config.yaml
experts_per_token: 2
activation: "gelu"
balance_loss: 0.0009
qk_norm: false
attn_scale: 0.0884
warmup_steps: 200
decay_fraction: 1.0
Below are experts of layer 2 (counted from 0) of a mixture-of-experts language model. Rows are named router (the router's row for the expert), up (a neuron's input weights, with its number) and show model dimensions 160-239. Each number is 128 + 32 x the weight over its row's rms, rounded and kept within 0 to 255.
After each expert's rows: a language model's description of what the expert responds to; "gets" lists some tokens that make up at least twice as much of what it gets as of all text. This comes from a sample of Wikipedia text that the model never trained on. Tokens count by the router's weight.

# expert 20
router [102 125 141 132 104 115 134 124  99 179 147  92 174 114 178 123 127 122  82 142 150 111 114 103 114 150 203 178  85 132  91 141  28 125 114 150 129 114 128 129 140  86 114 132 166  77 181 119 170  81 141 117 119  99 178 134 169 125 130 113 160  58  85 104 120 153 147 157 180 186 109 234  98 175 111 233 171 122 163 215]
up0 [166 102 130 129 136 136 103 113 160  99  93 138 113  92 117 117  86 192 102 122 139  83 157 148 140 183 161 136 114 112 168 128 172 124 155  97 139 114 184 131 143 136 191  83 101 121 154 152 192 121 161  77 147 144 153 103 180 111 131 132 124  82 171 126 170 158 117  89  68 138 100 127  79 130 187 106 126 128 152 107]
up1 [122  79 168 132 143 151 138  98 131 145 156 169 109  46 118 113 169  88 124  98 141 111  82  90  69 153 120 114  92  96 129 103 107 140 140 151 142 181 189 133 177 129 193 134 163 142 100  82 107 123 121 104 135 196 161 179 137  96  95 140  95 120 112 194 140  64 133 167 203 173 123  97 179 175 154 158 118 148 105 155]
up2 [ 45 164 132  98 136 113 145  97  82 126 118  75  96  91 135 155 147 114 124 122 127 142 116 126 172 184 148  86 107  56 108 160 164 133 202 163 126 197 121 189 119 186 188 115 105 178 168 153 114 168 122 135 136 182 170  87 157 122 107 160 129  76 138  58 145 118 106 147 150 117 153 148  49  84 134 126 164  91 121 136]
up3 [117 111 148 148 142 125 143 133 135 104 206 169  89  62 145  84 165 141 128 118 112 110 183 143 150 115 136 145  62 157 161 165  57 136 135 145 117 191 171 151 144 138  82  79 125 122 130 120 177 155 119  86 215 130  80 125 129 157 115 170 120 145 101 125 132 114 169 152 102  67 151 121  92 175  69 153  38 142 134 109]
up4 [169 146 166 152 134 142 139 212 118 117 145 115 190 150 127 165 124 117 181 136 138 139  92 142  61 154 123 139 146 145 141 191 168 123 137 125 126 144 107 159 130 140 138  67 145  83 152  76 168 158 178 137 134  66 167  55 124  80  89 192 154 139 147 150 113 166 135  94 126 158  87 117 108 143 103 138 116 133 122 133]
Description: Forms of be such as was, is, were, been, right after a subject, plus semicolons in score lists and infobox field labels.
gets: " was", " is", ";", " were", " are", " be"

# expert 25
router [100  90 116 104 132  95 147 116  73  94 192 150 114 174 113 168 113 131 137 144  60 112  81 137 126 165  97 114 112 114 121 223  95  82 145 137 179 137 158 166 227  94 158 175 186 113 107 138 121 129 144 124  99 103 134 185 145 104 132 125 211  69 127 157 130 153 146 184 154 126  71 158 147 111  95 125 128 139 174 108]
up0 [ 75 115  75 172 166 135 124 118 188  97  71 186 100 134 146  60 150 137  97 128 161 125  83 170 132 137 139  73 115 127  96 145  81  83 140 159 108 102 200 144 138 112  94  59  95 158  99 102 187 112 109 110 132  93 115 168 120  75  79 104 123  80 154 139 159 154 144 133 123 149  87  82 134 182  81  91 115  65 113 154]
up1 [ 52 112 175  57 122 130 134 157 159 177 164 161 138 189 169 162 143 113 116 165 105 146  93 136 112 105 130  72 151  86 218 148 138 143 126 133 111 146 150 160 109 142 206 128 103 136  90 138 118 155 171 134 139 147 151 182 225 128  57 158 136 140 121 155 128 118 147 213 189 135  86 153 113 143 113 115 137  85 133 127]
up2 [138 164 176 132 158 153 207 112 175  77 119 163 169 135 144 146 115 112 202 146 112 112 100 146 103 142  82 143  98  79  82 147 145 122 143 131  93 124 124 134 215 142 155 195 114 100 139 183 126 157 175 141  91 153 119 142 166 132 122 130 105 139 160 179 160 187 151  89  78 110 139 140 121 207 130 115 216  76  93 194]
up3 [107 143 103 136 130 116 176  86 111 113 121 128 137 105 185 112 153 129 139  82 141 109  98 132  76 143 131 137 206 149  91 203 145 155 124  89 100 149 142 138 171 137 146 106 134  67 115 142 116 152 151  92 156 147  89 200 135 138 119 136 146 135 118 145 146  71 131 191 166 120 184 165 125  95 119  98 187 163 105 102]
up4 [103 125  81 155  71  85 130 157 120 109 116 159 182 147 127 179 105  65 127 174 120 141 192 153 121 192  88 125  97 192 127 143 155 145 121 179 106 140 141 117 137  80  78 147 182 114 102 136 104 151 119  96 143 130 145 185 143 153 177 172 136  95 157 153 103  96 131 114  97 156 138 114 140 124 111 116 154 114  94 222]
Description: Verb and noun endings like ing, ed, ated, ers, plus particles as, up, out, part in phrasal expressions.
gets: " as", "ing", "ed", "s", " up", " out"

# expert 28
router [179 112 185 118  82 182 149 101 130 114 138 207 146 132 148 164  87 111 125 132 126 125  80 163 122  90 152 141  86  90 164 212  92 103  64 168 157  70 176 155 174 140 159 145 131  97 118 118 148  97 129  90  76  91 159 127 146  65  89 130 118  93  99 116  92 156 114 132 109 153 106 175 131 108 125 120 136 124  63 179]
up0 [129 117 186 139 114 150 129 162 152 131 160 179 193 157 124 150  93 119  82 114 102 142 142 104  79 166  90  91 105 145 113 146 124 139 122 139 143 103 115 117 101 151  75 126 143 167 154 156 112 135 101 124  60  78 139 158 124 177 134 130  81 169  97 125 112 137 126 134 120 119 139 113 124 155 114  92  58 101  98 108]
up1 [ 35 153 123 115  94 127 141  88 126 136 150  80 144 121 156 176 128 135 133 152 152 141 154 132 165 106 168 119 160  99 127 115  69 113 165 151 143 129  98 141 117 155 120 129 146 131 131  90 128 155 150 116 168 150  92 105 137 161 173 174  98 124 154 104 166 118 112 114 123  70 122 196 144 143 151 164 156  66 170 137]
up2 [164 133 115 142 168 120 141 174 127 115 213 126  51 110 145 172 114 106 105 139 155 181 130 110  92 113 151 194 117 155 100  76 162  98 144 141 118  75 147 144 128 102 135 103 115 133 156 100 144  84 155 142 116 173 180 149  74  85  85 112  94 166 104 199 131 124 124 112 118 124 135 152 123 108 102 170 148  98 114 134]
up3 [163 161 115 114 108 137  63 101 130 144 115 128 125 132  88 107 141 150  88  92 124  95 104 136  93  89  91 160 161 135  85 128  96 185 171 109  99  62 125 134 142 133 116 140 213 141 141 143 116 114 137 121 163 128 165 111 134  87 102 119 140 130 118  93 131  97  53  92 166 119  90  95 104  93 149  91 171 138 153 101]
up4 [137 165 121  74 152 107  94 115 120 134 142  80 111 132 138 167 110  60 123 138 139 171 172 126  97 110 116 120 105 150  85  91  99 133 122 115  68 158 107  95 116  87 169 125 121 155  97 164 146 121  61 183 119 102 140 119 186 151 101 141 120 119  80 112  47 171 114  97 152 146 137 119  89  78 119 183 179 163 117 116]
Description: Short vowel-led pieces in the middle of foreign or rare words and names, such as o, i, ato, ani, ade.
gets: "i", "o", "a", "u", "in", "h"

# expert 21
router [122  77 114 158  66 111 142 193 136 166 116 135 208 162 111 177 206 109 120  86 104 123 110 115 130 137 116 124  62 109 131 164  76 172  87 126 183 151 187 116 131  86 127 124 116  96 115  86 175 180 139 143 142 162 134 113 101 116  67 177 215  89 101 144 164 145 111 134 128 154 174 122 149  89 144 163 144 120 163 192]
up0 [ 95 114 156 144 115 117 170 112 150  83 112 117 117  81 187 100 149 130  94 130 126 132 155  83  78 122 127 148  93 157 114 142 138 127 101 145 148 163 112  93 140 135 116 102 112 127 135 127  78 116 128 122 168 127  69 142 156 100  74 131 161 125 133 159 126 154 158 140 131 106 142 123 160 139 186 143 141 100 143 176]
up1 [153 109 123 100  95 123 134 132 147 189 181 165  82 114 137 148 133  70 125 112  70 115  99  90 107 172 125 185 118 138 135  90  92  74 124 126 120 128 143 147 159 183  90 171 131 126  89 144 154 150 114  84 111 163 136 138 107 145 133 169  97 167 166 166 165 105 137 139 145 132  65 160 124 145 126 138 100 109 115 207]
up2 [113 135 138 160 182 133 147 138 146 160 179 117 129 119 107  91 113  91 194  72 116  73 121 182 139 156 100 132  55 139 120 167 152 124 108 123 114 162 132 104  78 200 117 173 124 118 146 139 141  92  79 116 140 152 142 113 101 145 154  96  96 131 103 157 163 119 115 114 105  82 115  85  78 157 115 107 128 117 217 124]
up3 [113  84 125 134 170 169  81  50 128  71 127 101 170 147 129 113 157  96 161 173  97 120 109 124 119 151 108 161 177 150 139 174 139 185 113 154 108 141 170  95 194 130 151 138 109 117 118 155 138 141 119  94 137 128  98 129 136  86 151 189  73 121 139 189 148 143 107 100 134 166 116 138 104 120 143 108 190  97 134 149]
up4 [124 153  85 165  65 197 195 116 126 109 173 168 117 121 112 123  93  83 194 178 121 156  69 128 158 153 127 106 111 113 139 103 130 112 127 111 163 119 110 119 174 115 203  55 140  88 102  86 173 178 128 124 108 164 167 123 116  99 157 115 181 136 187 170 122 169 134 199 126 107 173 110 165 159  75 119 128  90 118 139]
Description: The preposition of in phrases like Institute of Physics, and colons after book-title heads or infobox field names like Predecessor:.
gets: " of", ":", " de", "s:", " for", "t"

# expert 5
router [179  61 117 135 138 122 157 102 142 109 100 136 167 179 156 135  95 121  90 172 162 118 116 153 100 152 130 101  73  90 121 117  66 160 109 160 137 118 113 128 119  74 134 150 174 130 135 136 146 138  92 135 147 119 133 124 171 127 128 139 219 116  99 168 164  81 151 162 142 166 128 139  92 130 216 173 117 134 143 131]
up0 [159  93 161 124  97 141 116 106 125 118  51 115 106  85 177  80 135 120  93 130 174 185 119 189 143 119 153 109  68 151  82  85  76  19 136 116  92 121 136 110 131 143 137 175 175 150 148 153 126 104  93 146  87  85 115 134  89  75 178 126 114 109 129 133 111  82 108 121 181  61 139 116 137  62 120 143 147  93 106 136]
up1 [163 103 109 109 125 108 154  85 124 117 105  80 118 107 110  94 102  74 108 144 124 117  94 181  89 141 141 161 163 100 158 127  66  77 137 206 121 142 185 135  96 127 106  75 140 112  96 134 159 156  97 101 160 173  94  97 185  78 140  80 132 127 168 178  64  83 167 144 157 176  84 126 137 133  79 152 124 148 130 126]
up2 [172 111 156 142 114 105 133 133 122 143 135 169 148  99 122 124  93 160 123 130 134 101  55  57 145 125 128 161 150  49 110 127 125 171 146 130 135 141 101 130 102  73 118 105 105 101 156  95  85 157 147  92 138  57 161 123 113 121 107  95 160  92  59 122 152 110 132 120 126 144  97 129 152 112 101 163 112 163  86  99]
up3 [145 135 111 114 115 142 133 168 141 144 147 121 138 108 158 150 154 176 171 139  78 107 131 112 143 173 165 110  85 118  97 182 161 124 173 157 127 169 142 148 105 143 134 141 193 134 140 146 144 161 169 135 119 161 117 152 183 145 127  70  84 132 103  55 140 216 131 130 158 101 153 165 145 135 104  92 151 164 129  70]
up4 [142  94 145 122 147 223 119 130 105  78 153 118 156 125 125 145 107 155 113 118 127 115  81 136 121 137  97 136 135 132  90 122 117 184 108  81 139  83 178 170 101 140 122 153 137 136 132 125 123 155 103 160 128 136 179 150 166  80 101 140 117 143 165  27 173 142 158 155  88 151 131 175 132 160 132  89 148 188 128 151]
Description: Conjunctions and linking words inside running prose, mostly and, plus or, but, however, and modals like would, can.
gets: " and", " or", " but", " A", " &", " would"

# expert 18
router [135  74 146 103  75 132 157 122 108 114  88 133 146 187  79 133 140 140 146 134 132 123  85 103  92 157 202 108 114 103 108 179  65 163 111 132 170 106 147 151 161 125 126 145 154  92 108  99 129 103 170 145 109 111 152 114 112  94 131  96 159  67  87 193 168 157 158 219 155 219 110 184  70  88 136 160  89 128 135  74]
up0 [127 121 129 134 207 121 120  78 155  81 141 194 131 110 131 103 101  51 129 132 152 180  82 131 157 114 166 119 150  60 155  66 160 126 172 161 116  71  87 131 128 147 175  65  61 151  80 140  85 116 143 126 131 135 183  87 119  88 173 130  89 146 122 132 160 114 115 108 155 169  99 125 111 136 126 144 173 147 158  79]
up1 [123 125 165 161 172 136 105 151 121 130 132 115  68 138 146 131 151 110  96 130  90 132 148 104 167 101 127 136 193 171 111 133 169 110 127 121 133 158 171 167 112 158 164  88 122  90 137  99 124 116 163 183 130 102  97 154 151 159 149 139 131 162 108 175 170 149 187 120 148 186 108 165 165  68 116  95 103 134  65 123]
up2 [119 172 100 135 137  67 145 143 103  64  94 181  64 153 168 120 195 134 162 155  76 136  88  82 123 106 160 135 121 144 140 136 150 114 129 122 151  62 113  92 174  95 135 159 117 121 105 125 178  94 138 130 169  74 120 106 195 110 136 206 145 127 189 131 103 163 121 135 118 101 126 167  95  98 136 114 107 107 153 128]
up3 [210 114 169 135  81 195 143  88 125 116 115 123  64 174 110 163 119 167  97 114  94 163 137 107 136 116 141 106 133 137 108 126  78 124 165 132 125  89 140 139 149  99 142 155 186 163  48 128 198 176 125 106 109 132 128 103 111 113 137 130  77 164 111 112 122 185 143  97 117 161  79  80 129 187 170 140 174 173 143 154]
up4 [129 178 160  87  69 139 118 156  88  73 129 123  98 158 132 174 104 158  97 118 115 109 130 122 101 104 159 116 112 151 146 158 112 108  87 119 140 149 163 134 127  89 127  93 117 126 121 134 113 132 127 114  96 132 113 154  79  82  81 116 116  68 127  92 148 161 136  99 195 124 125 208 148  94  77 134 154 122 113 158]
Description: Determiners before a noun phrase: the, a, The, possessive 's, his, their, its, usually after a preposition.
gets: " the", " a", " The", "'s", "The", " his"

# expert 19
router [151 102 101 139 106 174 174 117 104 129 178 140  98 114 152 154 156 113 103 114 182 150  64  96  97 116 145 175  75 129  76 129 110 117  70 150 135  96 127 148 143 126 110 133 209  81 119  94 178 135 146 147 129 198 136 144 101 140 103  69 131  98 104 141 143 146 150 144 152 189 189 132  97 135  75 140 118 119 117 157]
up0 [141 107 122 113 122 171 178 118  49 105 142  61 137  71 117 186 166 162 178 198 113 133 117 137 143 131 121 160 171 135 159 135 149  87 132  91 100 182 139  93 126 136 161 156 120  69 112 106 111 194 139 136 202 161 170 149 156 158 130 140 125  96 155 162 113 170 102 171  87 119 163 151  93 178  86 140 123 172 113 133]
up1 [158 162  62 139 115 177 115 110 183 134 157  87 164 133 135 118 134 132 139 112 130 156  87 102 133 161 115  94  98  96 117 130 150 174  91 105 110 160 102 165 135  93  90 121 165 135 133 166 135 126 126 134 128 158 106 131  90 160 170  85 155  90 130  82 109 153  77 159 168 129 126 114 150 111 114 130  96  70 192 143]
up2 [ 90 154 165  78  40 141 134 109 142 105  87 104 152 123 133 212  78 110 162 115 166 122 131 115 117 138 205 123 112 107 115  93 110 107 107 116 107 128 145 173  98 104 135 107  92 125  95  65 170 167  97 105  92 148  85  87 129 116 165  92 126  82 103 131 108  94 116 152 120  79 106 122 165 149 102 135 131 146  55 159]
up3 [101  60 152 150 105 139 144 108  85 197 114 154 160 129 127 150 123 107 167  96 114 143 186 125 145 126 101 153 103 123  91 162 204 122 103 178 130 190 117 125 131 128 125 106  95 176 127 155 185  96  66 135 158 121  67 119 112 139 130 105 103 106  97 161 107 103 170 135 105 132 114 210 152 147 137 157 159 130 101  89]
up4 [116 126  67 178  95 171 154 120 130 177 142 136 103 133 128 125 150 134 111 166 132 177 133 136 114 123 147  97  91 130 119 138  85 112 139 170 137 143 140  90 102 154 104 108 155 161 138 126 153 108 170 163 115 181 211  59 170 125 132 126 120 121 117 139 166 104 126  84 120 136  86 148 115 162 183 183 115  68 185  67]
Description: The word at before places, plus single-letter pieces inside taxonomic species names, author names and foreign terms, such as Pilsbry.
gets: " at", "b", " M", " L", "c", " F"

# expert 8
router [180 117 133  94 110 184 140  91  94 124  87 129 197 169  76 144 134 136  96 156 127 157 106  89  79 175 138  92  94 150 122 172 111 119  79 159 223 125 166 141 152 160 130 112 136 119 158  86 175 125 144  69 174 133 151 180 143  77  83  65 133 130  96 116 170  59 110 128 164 169 139 114 109  98  65 212 126 111 133 138]
up0 [145  82 182 151 138 190 136 145 157 118 153 109  78 140 111 168 166 115 101 118 125  99 140 107  90 157 146  91  50  88 144 114 195 101 138  68  93  94 174 127 144 130  72 124 135 129 123 143 107 131 153 141 158 127 131  78 131  91  75  69 138 139 108 204 120  63 120 123 136 176 160 139 118 112  76  58 160 158 151 160]
up1 [132  72  80  88 174 142 103 115  80 157  99 143 142  86 113 191 151 103  73 112  97 211  55 162 123 147 131 152 162 155 178 144  49  34 124 141 132 142 116  74 143  90  89 143  85 225 159  81 142  82 146 102 111 156 155 126 119 151 151 163 116  91 135  29 131 181 176  70 132 121 158 142 155 131 109 116 237 141 152 154]
up2 [ 95 128  94  94 125 114 126  79 153 150 145 103 142 138  76 170 153 184 144 100 103 148 129 116 109 121 109 137 116 110 135 154 104 121  94 135 106 135 104 156 134 152 145  80  79  95  96 159  70 106 101 129 151 101 137 134 157 153  85 129 124 118 149 100 174 123 126 190 116 138  76 104 138 139  87 133  97  96 134 137]
up3 [151 156 137 156  98 106 144 159 124 149  99 111 148 147  93 109 116 118 168 121 116 151 158 119  97 173 100 169 108  98 103 130 128 157 123 142 165 156 118 147 154 112 130 134 179 161 129 173 136 115 136 123 184 104  90 106 134  64  91  89 110 100  99 109 158 148 111 115 140 139 138 155 153 190 111 152 133 146 158  96]
up4 [ 89 127  97 125 173 123 139 177 108 169  69 106  96 164 155 123 132  63 141 104 114 151 106 114  87 104  92 147 131 137  81 173 148 100 124 136 101  90 138  91  97 157 116  56 131 146 175 132 127 145 110 157 147 141 211  72 124 146 124 132 108 170 116 116 136 156 129 111 123 103 110 171 145  93 135 151 196 178  35 131]
Description: Relative and subordinating words such as that, which, who, where, plus en dashes in lists pairing names with titles.
gets: " that", " –", " which", " who", " —", " -"

# expert 1
router [106  96 127 185 156 108  99 113 111 132 155 129 122 110  86 128 131  76 111 164 152 112 101 119  85 157 123 146  76 102 140 185  72 101 138 130 171  52 123 114 141 118 113 147 196 112 107 182 110 153 159 136 140 110 153 124 104  65 117 172 154 120  74 117 191 117  96 115 160 116 124 134 147 154 128 158 160 162 160 159]
up0 [136 119  79  69 128 118 109 139 130 115 151 142 129 177 101  85 142 150 128 107 133 124 160 144 115 138 126  96 104 108 136 137 132 148 137 163  95 136 158 176  78 115  82 144 103  41 185 147 124 123  65 142 130 151 124  97 159 166  66  58 117  99 160 159 174 120 151 135 170 106 195 125 165  96 111 141 104  99 133 126]
up1 [ 97  40 118 135 118 114 121  98 115 153 107  81 123 127 119 112 101 105 143 139 146 140 147 114 168 141 116 154 142  88 167 149  90 138 112 175 103 172 135 108 104 130 114 179 140 135  91 101 135  85  90 124  94 152 104 189 126 115 145  72 100  86 159 172  51 147 176 147 123 131 162 164 170 104 126 108  64 150  71 135]
up2 [123 136 147 171 116 194 101 112 173  86 120 144 103  91 139  75 124 137  81 135  59 168 121 126 138 163 183 156 114  80 108 133 115  97 116  58 159 145 167 121 192 132 110 147 144 132  89 110  84 125 137 150 168 148 165  70 132 165 130 158  97 120 205 132  99 178 129 121 157 136 145  83 101 158 116  45  91  98 136 130]
up3 [206  27  95 141 131 107 127 101 124 119 169 151 110 143 147 140 130 123  85 135  99  87 143 133 139 119 138 113  91 143 174 143 136 118 111 132 129 142 117 137 228 134 160 140 157 134  94 145 131 106 164 125 125 157 107 154 119 100  97 110 166  92 130 141 151 156 103  51 148 162 160 139  79  99 128 193 146 119 100 107]
up4 [147 131  77 139 107 104 162 156 167 129 143  83 172 147 134 182 159 153 106 153 132 119 144 131  94 135  67 148 147 145 130 166 137 108 147 155 104 104 175 136 139  69 182 120 130  81 148 186 133 144 120 149 160 143 143  78 145  97 106 135  98 101 103 184 149  46 123 120 133  68 131 118 129 130 128  87 166 178 156 175]
Description: Prepositions and linking words after verbs or nouns in running prose, such as to, for, from, into, after; also month names.
gets: " to", " for", " from", " on", " after", " into"

# expert 27
router [131 130 165 112  93 151 119 129 128 169  97 150 113 117  90  97 129  43 117 117 128 112 112  89 111  99 164 227  92 116 145 143  75 127 136 130 182 123 142 109 166  54 178 129 117 121 122 108 158  82 105 119 158 145 171 118 138  89  97 131 136 103  43 138 133 187 102 158 185 169 116 156 145 113 113 155  47 163 186 186]
up0 [200 192  73  84 174 176 174 135 183 155 158 134  89 144 164 146 166 164 146  90  94  82 140 135 170 103 153 201 155 130 135 133 120 137 129 149 171 168 178 140 107 137 119 122 131 179 150 131  95 109 123 145 138 134 160 121  52 123 109  78 182 132 118 103 144 154 116 155  95  93 103 131 131 129 104 119 112 153  98 120]
up1 [156 151 118 154 170 120 135 167 162 145 148 174  96 188 146 156 105 166 146 108 123 100 102 107 139 100  93 141 147 118  43 145 155 174 113 137 115 106  88 127 146 129 115 177  55 110 151 188 133  75 223 129 162  87 187 140  67 157 149 105 126  64 114 174 102  65  84 144 151 147 135 124 137 112 136 128  76 114 128  95]
up2 [160 123 139  82 131 125 121  68 135 130 133 133  83 137 130  56 151 153 115 110 100 162 102  96  64 152 138 215 140 177 113 162 121 176 158 140 119  97  82 125  84 143 154 180 149 147 117 137 154 178 144 165 149 135 128 147 114 162 104 133 152 133 183 141 140 184 114 130  84 176 107 154  90 100  97  73 144 115 187 120]
up3 [188 171 114 115 128  94 108 138  90 164  54 123 124  70 160 151 100 126 151 120  79 134 151 154  84 107 155 125 107 122 122 204 142 104 153  93 109 148  96 101 120 167 152  77 197 129 144 112 177 120  89  59  91 146 155 115 158 142 165 207 156 120  80  82 115 188 110 107 113  70 131 139  39 177 143 181 146 136 137 147]
up4 [147  87  95 121 124 142  27  88  81 139 187  78 121 124 144  94 177 156 126 134  88 125  81  98 136 115 147 139 132 161 139 166  92 112 130 122  90  88 114 158 120 123 147 198  67 155 190 123 182 151 140 146 117 129 120  94 124 110 161  60 178 166  84 115 145 184 200  78  89 108 145 142  48 150  66 221 149 172  94 132]
Description: The preposition in and on, sentence-ending periods and closing ").", often at ends of list entries, like Sabres). or Sydney.
gets: " in", ".", " on", "s.", " In", "In"

# expert 17
router [132  62 149 110 110 117 134 110 142 163 135 140 116 122 138 164 150 116 145 157 143 136  98 136 117 177 219 147 148  91 128 148 104 121  86 157 133 144 161 106 164 113 158 149 127 112 162  72 203  60 167 111 123 113 181 127 156  81 186  67 133 129  87  93 138 110 141 183 159 151 161 125 120  77 142 209 105  99 170 115]
up0 [165 132 114 129 128 131 147 131  87 115 166 166 131 157 178 172 167 104 132 120  30 174 133  95 154 115  90 187 156 120 172 174 158 123 119 107 157 139 137  65 128 111  14  97 138 162 151 133  63 129 144 117 150 121 147 116  81 119 111 134 146 126  84  98 149 121 123  62 137 119  99 135  96 175 134 115 170 133 121 152]
up1 [115 112 133 110 161 101 209  97 139  74  69  86 132 143 100 138 154 119 104 121 148  72 131 126  79 111 201  56  69 170 132 145 118  74 143 111 113 140 196 134  99 122 160 107 144 140 144  97 174 119 170 144 114 123  99 125 123  96 171 113 104  84 137  92 161 135 132 134 138 155 148 108 124 147 137 229 119 124  67 111]
up2 [132  91 141 143 169  58  96 150  78  75 132 129  94  63 115 146 131  81  91 140  66 142  95  55 133  99 120 171 141 166 156 176 124 122 126  75 105  94 172 165  87 137 100 139  45 118  94 170  92  73 128 117 153 134 136 142 130 131  42 138 144  82 120 114 154 160 122 163 103 140 126 105 104 141 148 130 124  54 133 114]
up3 [102 141  93  88 106  90  97 154  92 162  68 137 151 141 184 181  90 133 126 129 107 145  50 132 103 111  83 149 120 123 141 163 103 151 152 106 134 105 163 102 108 152 108  80 122 107 104 133 160 177  56 108  98 118 106 119 124 141 122  97  97  59 153 131 121 110 134 184 126 115  84 135 191  93 160 144 151 118 158 201]
up4 [130 145 150 173  95  61  94  88  95 186 123 144 133 186 155  95 137 146 124 145 155 102 137  71  99 119 166 104  82 123 140  97 186 113  84 122 141 118  96 167 139 166 158 138 144 132 130 146 128 150 148  78 127 158 113 123  89 103 143 135 143 138  92 127 143 154 105 132 154 157 147 141 111  74  92 215 122 180 191 110]
Description: Line breaks after = Title = headings, also and an, and mid-word pieces of foreign and Latin names like -ia, -us, -ina.
gets: "\n", " an", " also", "ia", "us", "a"

# expert 30
router [145  92 177 130 125 121 141 144  90 122 158 117 104  97 118 141 150 103 115 139  92 175 114 131  77 132 134 145 106 136 112 146 115 114  98 175 147  79 189 124 122 164 127 156 163 153  74 111 132 103 153 147 129  96 170 128 187 148 178 143 148 126  97 154 169 112  93 145 232 101 158 122 160 140 147 167 117 160 123 154]
up0 [108  67 167 158 136 180  91 164 113 147 165 193 177 132  92  99  92 112 107  77 166 179 132 161 100 169  81 114 122 181 162 159  58 104 169 148 194 126 119 170 127  96 158 155 123 112 136 138 193  87 140  84 157 122  62 128 104 157 136 161 151 126 142 159 155 164 116 211 142 157 136 135 120 142  61  92 117  76 113  91]
up1 [114 110 131  50 108 144  98 150 126 131 123 135  80 150 146 139 198 132 104  64 105 116  74 131 135 101 159 116 108 124 100 186  88 100 117  95 133 172 138 103 100 125 156  96 198 131 134  77  83 122  86 128 150 180 104 157 140 103 163 129 108 163 141  78 138 133 124 122 166  45 104 172 101 165  91 140 162 178 121 124]
up2 [138 131 148  73 128  87 114 164 172 148 117  94 141 151 151 157 109 141  58  74  94 142 153 103 136  35  75 132 141 163  97 137  98 154 163 166 119 168  79 128 142 130 169 134  89 112  79 125 127  79 119 134 144 128 198 132 148 131 133 128 152 108 121  87 151 165  99  66 177 156 112 156 161 105 117 225 133 158 143 105]
up3 [115  71 110 127  74 120  96 112 146 116 177 136  91 159  92 133 130 135 121 100 117 137 138  52  94 164 125 181 157 194  80 110 129 114  88  99 103 137 172 116  36 124 132 107 101 147 118 113 113 126 130 136 146 109 152 142 177 198 106 114 182  91 127 121 118 115  72 137 162 105 155 132 193 120 111 146 146  78 145 157]
up4 [108  94 178 110 130 146 137 118 129  92  60 105 116 122 121 113 121 127 134 111  76 140  56 146 142 151 147 129 119 136 137 223 108  99 121 120  54  84  99 106 143 125 125 145 107 140 123 141 116  97 142 161 180 104 140 163 186 123 151 121 151 150 104 133  92 165 149 114 112 107  77  86 145 103 118 111 166 138 150 117]
Description: Auxiliaries had, has, have, not, and common nouns like year, day, sense in narrative prose, such as this day, in the sense.
gets: " had", " has", " have", " first", " not", " I"

# expert 12
router [106 114 129 105 102 170 128  93  99 133 113 113 119 162  77  61 157 136  97  81 106 118 126 101 103 146 108 148 117 119 148 155  87 157  89 121 157 125 132 111 142 139 162 110 124  73 136 151 108 100 186  73 124 118 147 116 165  92 151 117 191 173 142  96 147  93 118 186 246 143 150 148 140  42  94 160  73 149 134 131]
up0 [111 118 115  82 113 101 122 188 131  89 118 141 188 135 139  90 176 150 113 129 121 167 165 160  95  58  70 124 147 159 161 163 109 114  82 170 129 193 140  45 120 116 130 194 140 144 127 106  92 142 141  87 114  90 106 162 153 124 145 180 146 115  91 100 107 149 111 167 122 171 134  66 130 137 140 135 119 137 154  84]
up1 [109 123 108 120 126  97 122 137  89 189 184 155 102 115 161 148 145 135 191 110 126 126 110 152 121 123 182 165 155 225 102 138  80 149 106 166 140 148 171  89 169 124 127 150 185 134  84 166 105 102 174 111 149 150 173 117 146 175  93  85 129  89 172 159 172 132 115 199 133 109  88 172 125 101  99 111 116 143 120 122]
up2 [104  91 117  98  96 159 127  56  86 111 121 177 135 106 119 131 111 110 124  98 166 177 146 109  83 183  85 120 116 112 107  98 108 170 163  96  61 152 174 107 171 119 138 128 203  69 109 139  91 159  96 185 155 178 142 170  85 136  84 138 105 128  95  98 143 124 115 122 127 139 110 143 111 153 170 130 106 125  63 138]
up3 [ 98  97 153 112 177 177  41 156 109 135 152 173 158 110 133 192 104 145 152 146 103 153 194 129  71 128  75  59  74 124 138 160 124 172  52 138 128  95 135 132  66 157 100 122  98 130 125 136 156  47 184 111 155 140  74 118  99 169 134 159 123  87  63 116 121 108 152 137  84 144 127 139  70  90  58 141 160 109  90 215]
up4 [101 172 108 126  89 143 177 154  91 147 133 125  87 142 106 103 133  83  98  82 124 131 143 152 138  86 178 120 104 141 107 184  92 110 164 190 124 126 135 131 160 121 124 189 120  51 135 101 115  71 156 135 139 114  97  41 119 159 181  80  78 159 159  99  91 124 124 131 132 103 135 187 123 121 154 110  80 133 140 134]
Description: Prepositions by and with, and nationality or title words such as American, U.S., British, former, often in military or political prose.
gets: " by", " with", " American", "ist", "ian", " U.S."